{
  "n_layer": 13,
  "d_model": 640,
  "n_experts": 16,
  "experts_per_token": 1,
  "d_expert": 864,
  "d_shared_expert": 0,
  "activation": "squared_relu",
  "moe_layers": [0, 1, 2, 3, 4, 5, 6, 7, 8, 9, 10, 11, 12],
  "router_score": "softmax",
  "normalize_top_k": false,
  "routed_scale": 4.0,
  "balance_loss": 0.000154,
  "balance_bias": true,
  "router_noise": 0.3,
  "router_cosine_scale": 10.0,
  "router_bias": true,
  "init_std_router": 0.0093,
  "lr_router": 0.000309,
  "n_head": 5,
  "n_kv_head": 5,
  "head_dim": 128,
  "vocab_size": 35673,
  "norm": "rmsnorm",
  "norm_place": "pre",
  "norm_eps": 1e-05,
  "positions": "rope",
  "rope_base": 10000.0,
  "rope_fraction": 0.75,
  "qk_norm": true,
  "attn_scale": 0.0975,
  "tie_embeddings": false,
  "parallel_block": false,
  "extras": ["capped logits"],
  "init": "trunc",
  "init_std_qkv": 0.0507,
  "init_std_o": 0.00994,
  "init_std_up": 0.0507,
  "init_std_down": 0.00497,
  "optimizer": "adamw",
  "lr": 0.000653,
  "beta1": 0.9,
  "beta2": 0.95,
  "weight_decay": 0.23,
  "lr_head": 0.00385,
  "warmup_steps": 521,
  "schedule": "wsd",
  "decay_fraction": 0.892,
  "decay_shape": "sqrt",
  "final_lr_fraction": 0.0,
  "batch_tokens": 65536,
  "seq_len": 1024,
  "doc_mask": true,
  "train_tokens": 1078000000,
  "steps": 16449,
  "dataset": "wikipedia_en"
}
Below are experts of layer 5 (counted from 0) of a mixture-of-experts language model. Rows are named router (the router's row for the expert), down (a neuron's output weights, with its number) and show model dimensions 160-319. Each number is 500 + 50 x the weight over its row's rms, rounded and kept within 0 to 999. Numbers have three digits each.
Before each expert's rows: a language model's description of what the expert responds to. This comes from a sample of Wikipedia text that the model never trained on.

# expert 1
Description: Pipe cells in tables and colons after infobox field names, as in climate rows, Area code:, Time zone:, Elevation:.
router:545534543479494514533540516522467548402430509472501504506538416509543507484417540489508496555604455485437449455548518450565553472547510482457502500454608461477511436515430578474585481486460474425540500531445459506342555511523541458478468432579597487577475505550481491584534510494582507579534494539487455503471468552532560506565505445389520407551572413498583542513517468574491552447431600452510527470486499539427492586493439560518528468537469496467311359554569478453531531481478574
down0:372458455505508452481471493540564449528505565497400523531473534527547510448490435520484519512463539505457475473363538462485480451540518555456423496482445586532545480460533560502480498520507518529495458549572500560429516451498457411490508509434406590531534573538447472467451567446549526497467532427503576538512511537477494513529492589526590424422552513530484497443514524474460473528537516484655414428467532498518590405565516497555442483552405453490460508481557534520403439449464396
down1:517536484379497470536492467491591562469510511463594486623442460547513587564539466483509527583630452493555634479433513514505502468622480606451420562421558442455554574562450541507463512507548447610561373529482545512470481558505481571366504504487466510549527479582491471511502520521511515522582435501472523467406510492527525433476504422508521574408532481457457446442532541449469568528555488474495450444494474448564482459453564439407468594593577517463407409551401537436471552484481440
down2:412434459576535518526435463543463541550437467510484425512485425481567512593484499573438550428411472463500513544500519496449438531441471458510519445521572528552453427467520511553520505521478496534506471581415505462485527464557529451510488475433519530455469525478530511526447562495401479551592488520518505467531494417606477535620510494528447451499568558469471478502512454464449559476560539481582590540492520565428452453483535529442603451421477478588492488501523437490501615487480462
down3:549408501587502546490504486514493568591525422511589475489483568544507522418524428457469541489555406496489366509460591479445422547527544508504332541413537480386478450528547485515493507540482472537496592443513530423526563546479475515522440562554499593513506532453580494491486519482508508480551515406560550458530465473527438526504497514542628532468489461513564520563465570420512484478457480521441516539503444561463502456542523487494499558471510466487498452554520547566412514547480508
down4:521427498467505512513433467494444553437596510442522456486481519498477488490422490434561577586456466477556441427423472458514561567540485556472437571424471474445554473494431553555554561422524548485531521527518415516507520443455528486414424544500460520516471529470488493524534514483498493442479529517521402388486502537446546582536456458485529470471508382461417423554475487542410462528515455396543518467416512491429523596459496429473495502551504482498502475556513550554474537489466506
down5:497464546540496553567508496491466508546472475466490462539657503485472451488495462464505535549519448520418534469473459504502491544515508496484474571389558512417557412533509474433513532446532541500516510592460481612478494531440429448532490471518570519443541590515484514473521494441472508504430456444513453524469485453451496416551381497484477435507457491560412518560440476447460458511481437419577446570543477461510495534649484551564608490545441438566457558542536566419511561492616474
down6:489536573533484444572506508598536494535388414477597493567567368426464459482403554492522540429510490524543461456486519450482543467506556508509481506476419458412512535457545498549463503460463474479561528558472575560594464518537529529520465501460560483506431547467530564515508510467491482442481535470511527479390456476475401531426352419546508560514427538537509552500550560538522415522548548550447507491633600528496512467567533540544425567496568523460460530421476458463456486468540497
down7:389506447536496576484580531557518485489543473459524412496428572494557497527460484488479511588446435504590461539495484392528478488510469490432496484479472485564578446561437526490475513506459454615451518490545550391480564542435483447479450503526453476511457500460517515478479437531506551407561527409461533389440512544466538474580477477510559536493517454473637527529475492497451534481431551390523495524488623612582552513543457615505404438543504497491389479503450563481454591542564472
down8:444521524454590620538464552479513477514563512595536455530479492468415472518388484495494556459418480548550491546519577515495517484565561527488554454490531438542530567499498464491507605454498517498476443577527466451467542569441442469491481513510425494459523527437583502514501546522492507551509573594482491456488484592518471467522550435416509480471569464542486505590498435511427559549551560420533504490528450433519525521495407491466507455653468481531489536523487535543498564476523542
down9:451506499470527503497463465488540495573524508574465448475573510455547479526464479541440483447497556534544513485631566481598515504524526484473526426612502546529581442541581452530505449506452475568400442426504493451453580425470458456434548550465541491391393429538483465558476563429480512549495492467505457530499510556467464462453508448488529524473624448561541537552615463563371443461523535481453526390412519483560463498470456491549447575494496567529480570433527417575494535464599503
down10:515436505465360566434555474556479505455539480490551417460468576470453435482482433474472505552547484577615485512492432385531511444538471499431550461530489466608484506545572465496504480513463424468511519458487532499483599557501533566439503581483571541437467457504395593497406595563496493529527538581647432502446557503450562502488406473570508493515379440504494474529474416557495481480477559504456447540446510511476499515648535457545498530434480531503432561435612491388464529498539485
down11:443496460612488494486544455492520521489540443461510482519479451517509555554454508509416539528482525506574474487482558591511537463386481485503510585449523499504428453515442496481441513525522521511447515480480486496474449590536503552483464438546526460495452528465506536583449528403551548489513478479464488465463591459484435443515472540498484494554469448534493553544506485510542597525531493454470510574465585373507456586554483460394508578483500589526466514383464581459550535527506450
down12:530465447487571670506521546603561465564568470494551468468474452457596488496513479450518525456534394467535414519558552533537469508542510520531465477517519521460550544550498439602494487472564542536509475513475562476496621571498512450525441455492400518563511522447494500458527551625462570447506546570437437552469433407414464515461552423416472515596483511488526467543445474476456537469481551503518512526401521584530497453557506534572468503560482486481463425449494396594466549438563496
down13:514497467497494538530464522453531536498448577459418478516424488443501448489579563497573493445420530452532528492543487527521421488592459398532494409530604499565489525513471516448530481498468494516546527498455542504441553498430504400538496540457519533448437424512531518454523553434461546568478495496504511540483472453521542587557442517494362442531499526493460506546455555544546373486539487540547531517517486413491467555427513551495476438515523524492475425535478485602513489540456551
down14:399493472456421463440524511505454537479543532463479413435534449536503474540516472591588558482574438585511479501457480493501451491501434517439599510502537538491445534472577468509464553415528511433472567484523464449574457535500498528486535510460496538572505469515455559490525420471487457488501559430436599606564515532558522609413401592538556582497469557449541507462516453371546513524493461524525434418502495432484522526515550479374464460448505466444560449536486525544528559589545648
down15:516433490556583501510498552497565456466461430508410538518496535476599432453472494508447524447545504523599454437584502513447423572450472514530465529516457517535558533522462552414550506553521533625503485554471511441470482539433457549544457500523459443521501509491548463488416519509495570438540482443473522366558533508406522436505515492465405524453485426590466472415616554441509654583388403510566525482568462475536433452461483413460515511486516484504539492613540533453481453465490486
down16:450486569524405454458509556469498541477488521494554490507405413524515493486514532464595490581534529544541456467455535556547496481427548456392458597472444467515434503513527440457430518551424549586542482461568603571540515501527484454476527450575431437462500513533482550462530449446389513468475617414515536542408514523431456487491458512560530496574576453422458527470413511481514509532487598547451509543557499498462536571568599525496449510552534388628463482509498444496458519421553421
down17:475446441526511508493500496481441503462428607435529532512443486506490410500480463518517531545531583502552494497433430528486550561560523540591573483570613513485429540528412523597424418469484393492555540541517475451455477441606463513543562578540490564459586439558460463566418491568434495491547473462433395539460461467463576510432601543553524498507515476485522538532437515466445486489409552467500550528493521560520453437490431550565422443519465444445520438481407469533532546538601541
down18:444455411599477481517515503537476556602427437480465526477478522541573584410508491495511416402541455590540420544492477441503449424550530442527549555567498517511507462493553447460480434528492491536458479478562600468606435473497643574550405513432491519456530486487490443493486499496521469465557572479485605573460530435514477498527479537467460492585443652425505502485511460472503445492562500588413530500568483570504461500555545505473464561457428522526459524475446397413511453505487486
down19:568516520446462492472550552521620493521447536575510530414549476473465487550507467461546524550487509431460504485490551507438508545515590518554444546433505556441489501435481450554443592524556501471545520374525517517548580479557426510471519535514510627428502458514491516482470449548451488488433499440475545539499550478484355512520471511555545442501515523563473536424497458477535468587455482456431558583573507503476476529488516494473542504459557462545549407615479523600464550485496485
down20:428475478525426510475521599476496507541587449525434460486535492520587467506412473550528447442537521503440491502451583469496500482449575518563545440499583468486536483439559552538554415507445471541521563465448526534491525502488500531549603613450581551544485546526427494504486525549546453548541576438503454536495442527485575468472540498511506434446487521477449488481521509546407364516479427508513484470497459531527393553411554487500537500450520422485558461504512502511528496595583497
down21:427499512467558485494398488472519385480485504504446487428566478431452464567486523474531532523512542604454480427445422477422518466497497518503484529496540561528574524475582512505525507530503489464470505561445457492448373517566461541520555536578428514494469500445494500488554585592450495464454609385488513491597512587417530554484525490490532565469487493505435479488553519505555479533510437454461482485492457460396567490553474575486554579573428464583403471506532483487520560632402494
down22:499403500528506380465545450636448611458427520531518540387505507386486497539463520458490561494510522451473416444584442578515495438506476597573501500496476481512521407534493404532459571512571557534458550565579458493485369572510503507488384577544488521557431430491534551480502520521554541559430490502475535488531564545418507466455410581577489469477505517470546491519522552524491506432518426537431590534532532584499531537439536427503561350539596508517500651396535517492446477498519417
down23:504466447501481473490408543490392555455537553486502513500524581407555463636569454489532541498418482560584485606449565504468515442446423495469454624448439505591538523526569523545526513526509509514494548455540548420536419451441551466490531505570554417499446532520563476492389452570505448541480472503575504465455498459486438488484519489531509535584481499515591501543456502460476413490540497509377505503528488470436533511445562555391436502556537502635516500432528482481453539600513544
down24:443509552580642546507524502496475514533621487525541536476503495506567587515527571546469530512550462443526510467414451539459483429448488483465451464503434484452530483494510512496558486487410536556477484485535513463459496455478412518495406473468428541429492611427524530476452554441486540475449552551419460569589532548430520545523524499519514343468532528508497475499484497562488574465517535511529437502463584497474392565549527436486545410515426528514460531512517496488501447539541492
down25:487430457450412544469459581580449531513548478483570493398431508431501497516551447500494484445433465527452511516468423527537488488493540459516505557529491439500462518505516537525504450504493469525486561490556502557483516550513454507491502523455436589534455488522499506573484534480510491557498451515474470462570484496535518412407499506531463497508494498422553504436454454567562494466425508570456469449497528474520571489553479452510521440453522463546547582552424504483452549518472535
down26:516506536479552473465461507388499437572322485467564507442466486458481501483498539533426494420484537541357443493448554455485542518542429500442518452508534469507523471422517472612481408509490530446542505546562406466493433430404441496543550498636464425511493386411532541520410592467602494468503432581490469518610525451394437462464487470564431492519435491452485564366514465436463488492495614467480360535517609490433497540488508536494518522499501417579513512466564542468451497533437450

# expert 4
Description: Words in film, television and awards text such as film, Series, Festival, Awards, box office, plus prepositions inside titles.
router:549546423498511468386467631449599481524510501478515535526449441416537551518515498576505504546515514473483460474470527407431537604528448521566498486384440554471438433511530567562482520484503443473444464488402569520492477580491503498468507408427435497487489472535436560535465544487489561462518463557566487569496493529483432429513447482603483459333442526463464393522467481431487501474548478432512504561560474537467573438469498506444542503501503537510539480595467535515476463555505499
down0:483505457552481472493624421474604438451513399404458521479464559590560559461465507406520449488458433497427514509514484421593477484491523482451497526535562570413554549604484427539486489508563517466499553480493403353454491448457482475434488587489563527517605470577427659534526491474399442504462525492468558582572494473443525498542592487498537422503472508506531497496489520526411475516488455460499553540457460581532509413487470486448428569547512440470520528551444379450445528513532541
down1:520536449572495650506523509571465519477616601492445619576504559515466481524480527481556545536436592552551452548460469427410518618478513451495483567465481532402481497394561479450483414537520512433453475454559560492558528479494468541514420551440564575550540501509406524415412583504492525529494464415429471625482523481502532516495548371532467367531552408547508590482461466471498470539496513501493452556513491418508506469499467492484461469501517469446573421499486431550468518456554488
down2:461494478514480459504493491506521506558471460482552511530523453475456572542523547421544551443544502372390481500558571490408473447565469477538538447563504467466587489555517546436454479527484416587560403551462514436454545468433472492601436547536516497433589428569524502474396547431515455525470562537472486501549447432578526460449499547488486448456474488387468524524550593514487556498581513469496495556494391542514560547452488527525487464497492518503558465506422494382400496496511484
down3:495580503427459503558519447467524459478582492538492487438478461497482587491468558533530481556418390413580550466453593469562487554413526474449486581540547504463573527455557466456500463476518499471520488503522501535502440444492463508518472509447506543546526580484533514561486501613438519470536481362504494449546508450401536495502513551487486442527433395473532542491458532593532548483507533356532514505452501471430493502607525455455437561525483529452404429533458513466528530424508533
down4:535497531454416464506488514499534499477563530489572449469514477528547533524552486526481487510410492428529559600451478459560368442493539519545515475484464580476470464420601341666493396532457552500489477489516559455538523457473464552426497515506486534516518506519542623544522508421408517493539487451425499532525484446512496519377482509528522419453529518537471482508549467524600476450411558456542492516451442446437565529506487452465578476448500587430509517494541553459564582508462526
down5:486561427397453472445470484452468456552445533523501375458378541462511525478527480449480531540516418462592428524489489513437425531541504433527451605443469450484565586525420374484463439488466576494462498469556498524453531562578458564470432498505541483528579564523487466383517643578591417661500478439460422403507527477476524456498491611612514457435459453462578549462545583497555469494487503470488403512501504563540534481511452544466511542482463469461455475473484364468480504477549475
down6:482530539479589432529483455558432519436450438397483538646516495477452518429487494550534514498482454477488473535501527516533513497434454411500513454537501552493501412528392447549446475460548528421555504514482478553489388467574579434476505517498485536615413545555484460527511578499477581520497567519462452525590506423542489474427389608543514441527425485530542521498455428530479540531533509501484563562565480461495482458517504580461454359477458501518527427543466498581478539485448482
down7:557542362529418461507466496594528545639470499358547429529475507512500502488466415450570454548469500473417550447522538456435507516467475498481564439464492582378441456408508508418522469483488446555571504469548525463500493420459459551574449499522580382492544503475551578414483448492504453480432549514453509529492591498564569514503502487495497476592449484575517518474581429494500505563489458495536538473445499545537483494518457556459556392487473510491464493439498504501484521404538495
down8:451563482549594561548504438534505493566509562596485545493562434530486478625474428420581483439483543534484580481519542494544477544586490443548486488544551463488466448450540510466489438547512446548555553425530425484487564549496526491508551469418588609455457454528414608536519436512637533486497451530565544448528440521476548496502466549484537547583552519532626493424572468596507432459580481477546525450528478463550534580542557487444471482488575605474530422425557492476388492488437466
down9:474501536487452490573459458568506511518418494459455520505527514550478506472467591464541476527378518443441563541471520450564590515530503487487521464513496548499433522478523457553458548537597555553486429475443515515548468473533432557559515517577462509501467483511421477552473506476481473525521483487555516488493473524462499557522445418578429516451471470473465540383482583498534496606554458504501425498591552472426486459506477476516563509415499577511531610534384519592505526492417404
down10:524541481491469482525528520502492485528503428462485509518517584576396510556529438554586551512494493542469524588414490385521492532428514530435483545402430538483574462494517510499536492511524495536445538518512455393447489483411528456525476557463561578491484490523552595512543550522500479512498449479494463465426493438500476536528464469584500414487454469601473509568566418489490459561532519536436502485502521528496525458431426496483567477526529590509477441532545537422518398448562472
down11:581469584495496457543575575464505495444416508557522486469486475461500513475498519560516479506477465551606466453497388534422582512624461488510495544590498487352474500475455575556528523554454496432560543459529520570629491489540437549494605497502404582509547445465499497553527536537436524468449559636404422491556569563489553421443478522457477455506530571529505455506572539532382545559542470497533517559560557509506500464593497441522510522467512481428551503570456464444526485538563516
down12:558482527532479526382508448458545543508540504523548514436514493518520494504505398520503440495475496390457498477404356609540574488450520537506528491527555452483506529563475457466553510476434489464505485535577431431515439447589531503524500573511511475498561484458573586520516551468436469620544494495486401425433386513492504416460552530495535546513482461490548470499474533520532486376453454411540484402547499481453489518495460450515474506469495534543518560513321498536593474496521487
down13:456435521531497540482513480535523532567579558575517423471439549404480469444467520483456488579468508533486510455494485441550496531490487502430488495482592512490530458537549567466529439554555463508523431493502536549557504493432567466518498569557667512479574440533508618480484509419582465506606514433490509469447559437525477512508539630496477591517521488557482557413542483485508550439594418474432585401551475476547525482539481416484559613455519439499560515546447536532514493493545474
down14:496504468439513521401496563497495413520514389508484421634445515542443518459469481470475412446565581453575528515567524555460499521379566478542507513488524492404528540412371461428503510481528520433534532449522513478430486548514456481504520557581494436476430479467458440512495450524507531519549397539497520502520539537486577410436458506539532551442497469457550455428496490451552474543444515550500463389492548495528548458500550441536467526593451546465576446544540511491440481554513612
down15:534539497496449456483518510488536485425482523469425510459430509482533577506536484631472334413566500431458589511533523534448545413515454498563584469592499511637528572486514445579504516533503556625532481495565403442467465416512515513516525464489417520476500496523529484467557443482588545464479505420563540489495537523497432441468458559406578442505557556447505407515438462547481529571460396370479528416547542517466489491513368549552482476483517513531566464476484545477431536513514542
down16:499497500530521502550433427448455498474537508500542466484468533446563459532467488519594487529411565537515532476487456415469480459519391579510513472498576490408428592455459510555459545506489530461470444445506622531429521470510470448420553511510499544491489451543428436471543500477534536472472518574529568497531535423523614513556516518487509517478493503485550533525482549531476485558389461516612440424505488430516500503518441591410466529563406602420493494456500535440516534543529474
down17:426461472477417531545482421586444488477492506430479457542466461442468336576534486524499584477498572564420502448489571481486535522537503495548487480591487516581484409475516459557468532524523452502429522495468517510546499465456492503500495592427536483504505422529558471507490491487488527451506519471484420528481474464522543496479420419520583510494551464476525525542529457558457474561470417482544458471533470458595474481467369538419504441561463475460482516446447513470503402508474472
down18:521467467547439481544460528481503420524509568502459454531418460459521570567491497567440640507545532426388376516446650550462464481466513495519544512489500529553566471554502505491570528515464596518569573494467564504460480544426434528467504608425635527524589499519420491565470484541538539477567512471461583444478566533559532394529489438472424535596482480543500474562561514486430487536511453529467483523429499485525492461464529565608589504584438515562455426535437468447508501488524500
down19:527510431566474447541491414473483435430604540483571468532448523485577506584619551432513545429533476535504481396474504574542527456435566447395466588416526491477522437461546474474520433521425508532529642416518483558516493491509587429571550519490607492597449610459524581534499584512528438611527479554466443496479479460420559588491554499465446474485447553538544631503544539485497541469487482550539585495405521442484529523486457468483544573484491451518494511539482509472486412534444585
down20:501512499534487439513438548571504448557469459475520525502498566444506533548549449506490564472515474458557481410388498439413536552466514542536482432569520452438572486452491506628450553427432486474541508501500511610568548558422511525525505490391517612439538519498468443389519462518617574485501426521478503443441503569563507511471535508386509478494481510578442481671475586466531553496474481475568378496526483570531501546436450480526439457552482521567475541438455497460535498454491526
down21:607505516493515438541389483504454486534480535472531466523459434558464551502525413486497527449503583498492483513546555495491483494545447500447539505488610400552517568561494425608467558586487448437501465479422519474426501451527418437451473578484423492483459487549499517489483438445380498489515462526511575511517467493534491442464489442541538478500460530432444456508504441493470458627406540472507585541542399548444562550436472486594493505594462504436576564516491510467410531568513514
down22:513526522453464516583580460621566618527481515499505580543468507498505508439460377524501454469508524500564472484516361459528463462563470494587568360530541512537491516415471519463480489531533481455392519465551485470515499532520451488448557423463316525507552529454568497463524486521474572474459473528475459455561499574605517610482524499462450519523488539456457473455564559467381514615565514474502581461553459429462464507522498460442444477544463513488439522445466482584542469507515509
down23:507498474408505447491488523551453385384462501494539440472501506511490478528578508451545474481495528532576511466501532514427475427504565510459579447481522477474574553501459486464535531405380455553487472554591491453565502491507503515549442497547464563472473504573591542513546433549434540474474583488548550462461529515483451463420523574463428531510651554513552552479450547505463532546562503552546411391600518454520401455488400494559543433534565502547525545509410553482536441450504477
down24:526502425503466502598361396463512466504554592534509551472555485494500530421534573446615505425580473463467562448550631464560458436437575469533458512446479483600492508579478501403475498487498512485452475446513474586468484488479467483565481486585498515464513547475447543441541544501369513533538645324490435477546444477491525492361528539576316363564497484575476552539516499547481435463505460458519572483402484429493458526464444449410463574473495435458442592539510582467496472561535542
down25:581462403462521656536511451461444539364540539486487597418564601553561454588455563518497438460443490562518495473489483425527389489453584426447472575496516441466366422524477423470453457453516526485494593480435476506504490418558498495524540490483446572605498556460537582566482529455379527528465472421451510433449469456494567490456495504497497539623537508493569477513452561529434499474553472602475448488496505367515439469590445613506525445460472498503537573464421503447515523494443442
down26:523506468474500517510574480574488532494556460471533523524380466467530495514467532486504457497606487562520526453512456575536555510551541518451425463563467476568544495386402484410417627478498448481626575533542493517514442455471462482451498530416457466504456444620521572544491519523481475468472503399478517522512521499383485536455491464437575531438492484509438438557474516549527538560320529553495500429472431467542366439559443471563557454545479516582497483358405421486524557472529471

# expert 5
Description: Field names opening infobox lines or section headings, such as Born, Died, Occupations, Publisher, Genus, See also, Career.
router:431533473414464480436512467465490526468450424512528476459485580545600518563486455508474508518507481482503497513531428494483477495570441472527556497509541508426430528518581513479497519509526500521485527522514520477477476497596510627476377473564580509579509534529553454530476477507480557466512447471481523584474419539617471548558458528485517568514452494547522552454557472502450449443494553580487438438477543474577486546457512449489373593466444474474523513497477521472580563462415468
down0:615503496542540478419497512520450582542495549546425398489429457548510583517476510481476605474466485413569586556492524494482526473558397562538506549485438526575534485439485512488427481493529591517478545510501557549449477546554566419491487560522595461421413401439451366485548452504383515427438487591550552515571500548358538498496402539463387418550502537469510454461565553508446480522512523518500463483498494503504504538464465481517383452437602446525497495526507480486520447542412588
down1:501468621523451431519428546501487442560517504483434551586539444527545543396449508503565453540574494475500528506416542418431505642381501510461476526491515462459617577477511478553420465477518565512527534586572564497445438478480516546419440392425501448454537474526441493496563575474528555510494461498399526541521518455473572478559483448472550536465568462508457523480498452434530487381553498420530635501528492550421504573462414464490501438479476562521456474553475553484510494405427462
down2:522600449515419459585484500426567483561457436538498482523509575566421517452507420472551490485529392488508513471481489543468566559529497497561436519470510545568551463487556396525498459587495411491503450555557462532492556499518488418623537505482573584606532574568518479489482405447511565567567575529509552505445453475534616426600526463558437495475517521442496608486445516579482466509488497519433483423448523567482504474484572562550648498530465495591565576485464488574492559472469511
down3:469476562463569467520453514519457448521554534504523447518586410494498489499566518417511476540446525531521523476472625550495470600484436522462520514534577472467495480452551496551497461472538490449540511435541521563489479423588581449542520584513494510593575567575575478454500447469517511581382538598513538591374463535532391452499460559582554519514518501516586582507518514488504412492481468532416473524466516532570503505572499540496525549489498523429451515466533434536451584538485507
down4:491465564488479541604556381518540519515456477504504457464511520488504612461579512460447477436522412428394570472492493453460571469499498430493489483432535438489518498458500503446527456506412560543494522607618518569555533552562543528493550551545535511480524508446603528506461628417577509476511516476454503516463408361532550488574506453532475450508483497546473595536487471424556461495543499486439495568488529568510536504532448415514440494372544567504634560553512482523558418465479425
down5:486525499469497458458508534558492421459515512536491443574591520534569397476493559502477497440528426480541481521521579554451532488501511515375620509504401531497474513511567481491549517497549536598477370431520446508550491483517551475547428511575490516513561575457461428519569465548577494513447512434516627481556524534495538512513457542458527515433477594552517455409535589529600616474477563545459509560487572602599531444572557523477515523435536448557549578482526573585496449464464572
down6:521534513555513499460578483468400524564473486568519512426499525505525513506561527489462579519534521506553491584469582579501580515470540435397542537559477466552577432445520443545510535551504440509461503511541529453501535530576539572516461481519586448493549539504540544432457539470534525520461490499463465468528568454460486468458522462611458522562529582438505509509456517541570529444443572486488598534499423624526494431550408474523587526506562539360604432569545473550599447562447438
down7:455508501519403423474386469490644525467557375500503521508514458457449448488479543502468546553461564535481511468542500461525547415524450585478452539509500473496544464495448517473555406484501488551466474571500599570440457531529460471511539485555514487427467485541488524511534525467592471518601467525491446499475453545555501548587491382499517515440419407501514441416492520453405525461475430431501451500473527527601484629485562412497555520490487454412470572406449437445466580521461536
down8:413399486536532409501447561481513542420458607519432516537543529463542507468466508579482460435586517508464476478483510417498443506499450549520563526548540579439531403447539474551503496510460424523410424572565427539448537562547499423503505460543467553484398545442492526467446490470487381586520462570481504418347544543504446523553461422528491563374497559492487513513560459525514527570555433428513439484507486569559530520521568488513406511446483483493513558519470370471513522535549475
down9:492539605513462453457523465484475429504502578481525451556366546498494452549517516480510520573607488504480491501480459564479452488508468457504554476617555510547424579506491471478526440523495406505505568499514520536475527457494623422360586548438459524572519551528575563486473499504504462530441543463426683527495522535373560475579541560483491505499542543510490465577373509547540428496613475502582430451518537556481534430490497457513521567477400505525485573535461459496480476495486565
down10:506509497492400572500515489512476532528448545469453519434561517576574484566498581451462590573471415467434509541465567310551388478477431562538556426461562562533458434436530518436558513536483544513568462541439570547525489488513500474538475615532435572437472460470596466515523639545424528542587445513498479498577481613444509419485548421538480425599487483540522536489477568442460439452490437470407549526517478477485508528564463577467535501522495522391474489464522525436413536434518419
down11:520446594539451452512545565587519455522542543480525542398463521491556531512476509487403530529504511473534604495464558532526489487436541586467492462451570504508489418452475501337627503419488439443517429376516544433592540479517601514525377580501517506472508520427514500455514436535499448535549436471474472435375527509562571528506555494515424488515540542564427525503455553484655579517517442576510516599609511515427532429430463393449451493489540534499509488407460542519541508451508499
down12:547507508457421493505595466500546419454457518545465571595496461458436493560578400505466482488523482401570489442508466482581381419541445477477475474488488480578445421515556511441560468404563547499472456532547506508468495470511558503540450491483450579440498404535462460583582511596516414541414526505471469596479453508520486561548466501520499603516584540453587516503459608517392532495588507465544392498554505514521532507490576499525497486463506542491464442495509515489428571523494487
down13:551587518511564515524509570477553462532513468474469564587620522572567487529491513602494413473602528593534523493463577455480585521561452382428436584531540414458442512524489525468447555456475577386430507561488627512537454611437498503557445413484514431480490476485454484463452516413503538482501504526576526438517557526430497489490558551543580476456470577517532446529482402478525412517407403467481537388512480543531514496446501438539574538476420532432445541475568522521507488486558543
down14:522453461529491526530490461534453457497363489547577507543552521615435465450494490483469522528516480495474491508565463492552559543426561524604421503500508506476527475396461514426502442582523576493431546499552470611489469557424533463392479504546474493530484561497473472540552591484476488512488498546485553463513476481581536449444493448495466552494462512455508466531519478606603579515501523491491586532498502595506505523454518471449504564421484585440494530469543480462409426501472397
down15:524545493442438557518480619455505477505497524456598562543477528382440456587450502530496433452583591552613515506502507438567506570512454608535481528497494403499471432579432514465420409537490454498514602532507493521463548431431517514448474518442473567527462549388496532437461484515469508537446494451462486557522449405479591553476625555482550468521534521409504479569505535452502545445535513413413514511478474477495496583490562458564648453534471504547492483523474475551532528554511519
down16:525518466468465599525519541425453352505459560480419495516435524477404428426463496539535532570430514513476411460424475398506538530521418532559477444551450512527443506474505481507463452480480506509518536523547456470527514397555484394555567472562547522562524473542472491463475501466456509595419515555515497553487468512476531446581516502554558551578475484538554556522534556417489502432539624473538432457501485567522483484445416520525439430525517518511573483590421473498592563382485557
down17:501524479594555471529488491585508471493430523467584431514436546534450429439512502578454598497555459469569361616564495459448475557557442624525439506513591506472553604498502466548496519462451543507541481422549532529477539474478507525603502378485489494550594434527560514556513540506548472474552552519508481532555539545529483499544516498490567588467492486501531509570626512449399530453553611522519577514518451446487525487493438456378453453597518492549414549505547455524582478539451540
down18:493452559501518516463587539558492539502444400517543440531489566566480475520381432400615430423536505558505525491488467519521457521512452492473528461553436424491537526548496503472457485444557469408551501473522490504538505419465422463485470471445538542434457479470525505478472555409586421493415489440545490497591435604579538477439514505454516388521457430436524571457581520507500429557564522530442607476484603587487473449465494497473503551481553624391513531470576499481530534516474434
down19:588518503583540406518431379538610469525486440417451519402479535515489537490564425480565516466475578521566447561496465525401517442496534554542453513564506510511589526408574514583600520511525497548432421508495471580491468594470469548557541615596492498543588455471512518544488566483432662509370433497471446533363520466468514443480475474546576391544451494520553502450479598579490535523453544478492466605501496485535504512469494520407505500443500523486551547444509502462488514560586515
down20:501526483523517604504489500390501528470577502540516469502563557466509535466565522455551488463392487456542535422486570434570510535557612498473480579486469499435523535396515504552429507503418623493545502534587520479499455460552541443494452543537567485556466458590530396577528475465451426502492365480534515508472498490447449446379448499456464485536481548528477544488587469514514499468553472510425545433519480483490432483460499420500424524558580493455523487396489452516518439468526527
down21:477610475557559484510466472454516531456534531514428510452439546528501509578472472475502465521488456482484454429450536514448572546494492549545531537562426474497579542528459450574534484531536432541500473508576498537489501432498440581486638537480548572472579464607556524473398487405468486450552541403582467397490529549481439514475603469501421527452432449565532493469621521439417527464395510484492593535507412505518410474537532470434538597545446450547519477567564537571477552523538460
down22:405561608383510537552576446462480444451470486490429546496375412421409526487440498498479534504457538499454506518467538456469445549518416459458500476412558583580562559506440498475500492475525485482526472539524514531470529522505372493600437469491564502535547487515489546455526453512542480469524559498512567503533493577544429543493543463531482465487443518617523455454558479515478515494441495487492554480524461448427509540492644466515506497531475541428424538555535464533500547525446578
down23:463470513546474443578421526482425485548456556525396538416484575559471588475348428371484484530548525475519473524504528519557534475500534463563475519512508490567449462501469584501439435494467548480498508554550500493532558544497520562466566494400548557516525470539567592537499506465510522439473529486560467437559476498530471475496502471536395486537540510495462438393458533455577534507426531456481493449482493541524495537474543562516514460552551437479557465463513623545518538529488460
down24:409415470437561541568505543412510562424483470554483504522483560420537490490460516542437510572487468475515490457552497486472565543594462472470392458517470511480511560476590538414523564503567537496507499488505494540484468471509522577467368561443545514505499568471418496488554547488509535556421503408571532509471540456547465373589544509388485464516558516425510546427498508551542512460510542468530513431565547544557496466514436518450497481464573449548507447589609550535486539436497444
down25:524452563519498528496609547603503451511571496578475446476579478390487450486518505457456541508484490437567488424472564484460568503468585422494568502503550614436551456436520580489454426490472512479498501483485433593446512458532543596495568503449608420498533534539516412500458452418509439471452482376458493462477429556502466457579512400569466499411523519523462513550452458463494505470485499483478641491570591554494545409488504485431514478527491508523513471490458494457448493601533420
down26:523457609456432454496518498508562514445450586558511579405506497496567539420461578498482501472444565574438557471550478488529501463495554518516399492498427392593587547453503543520484535542563479518480460543566487514549480513543534594567560538450446532471510529560464510480492523525498510540470472549589513504472587462489498491450618500560552420470536544488545489554492512523492571528517457505425545525481526504433483475526483556571572468365520382528492534503537455470465424466510572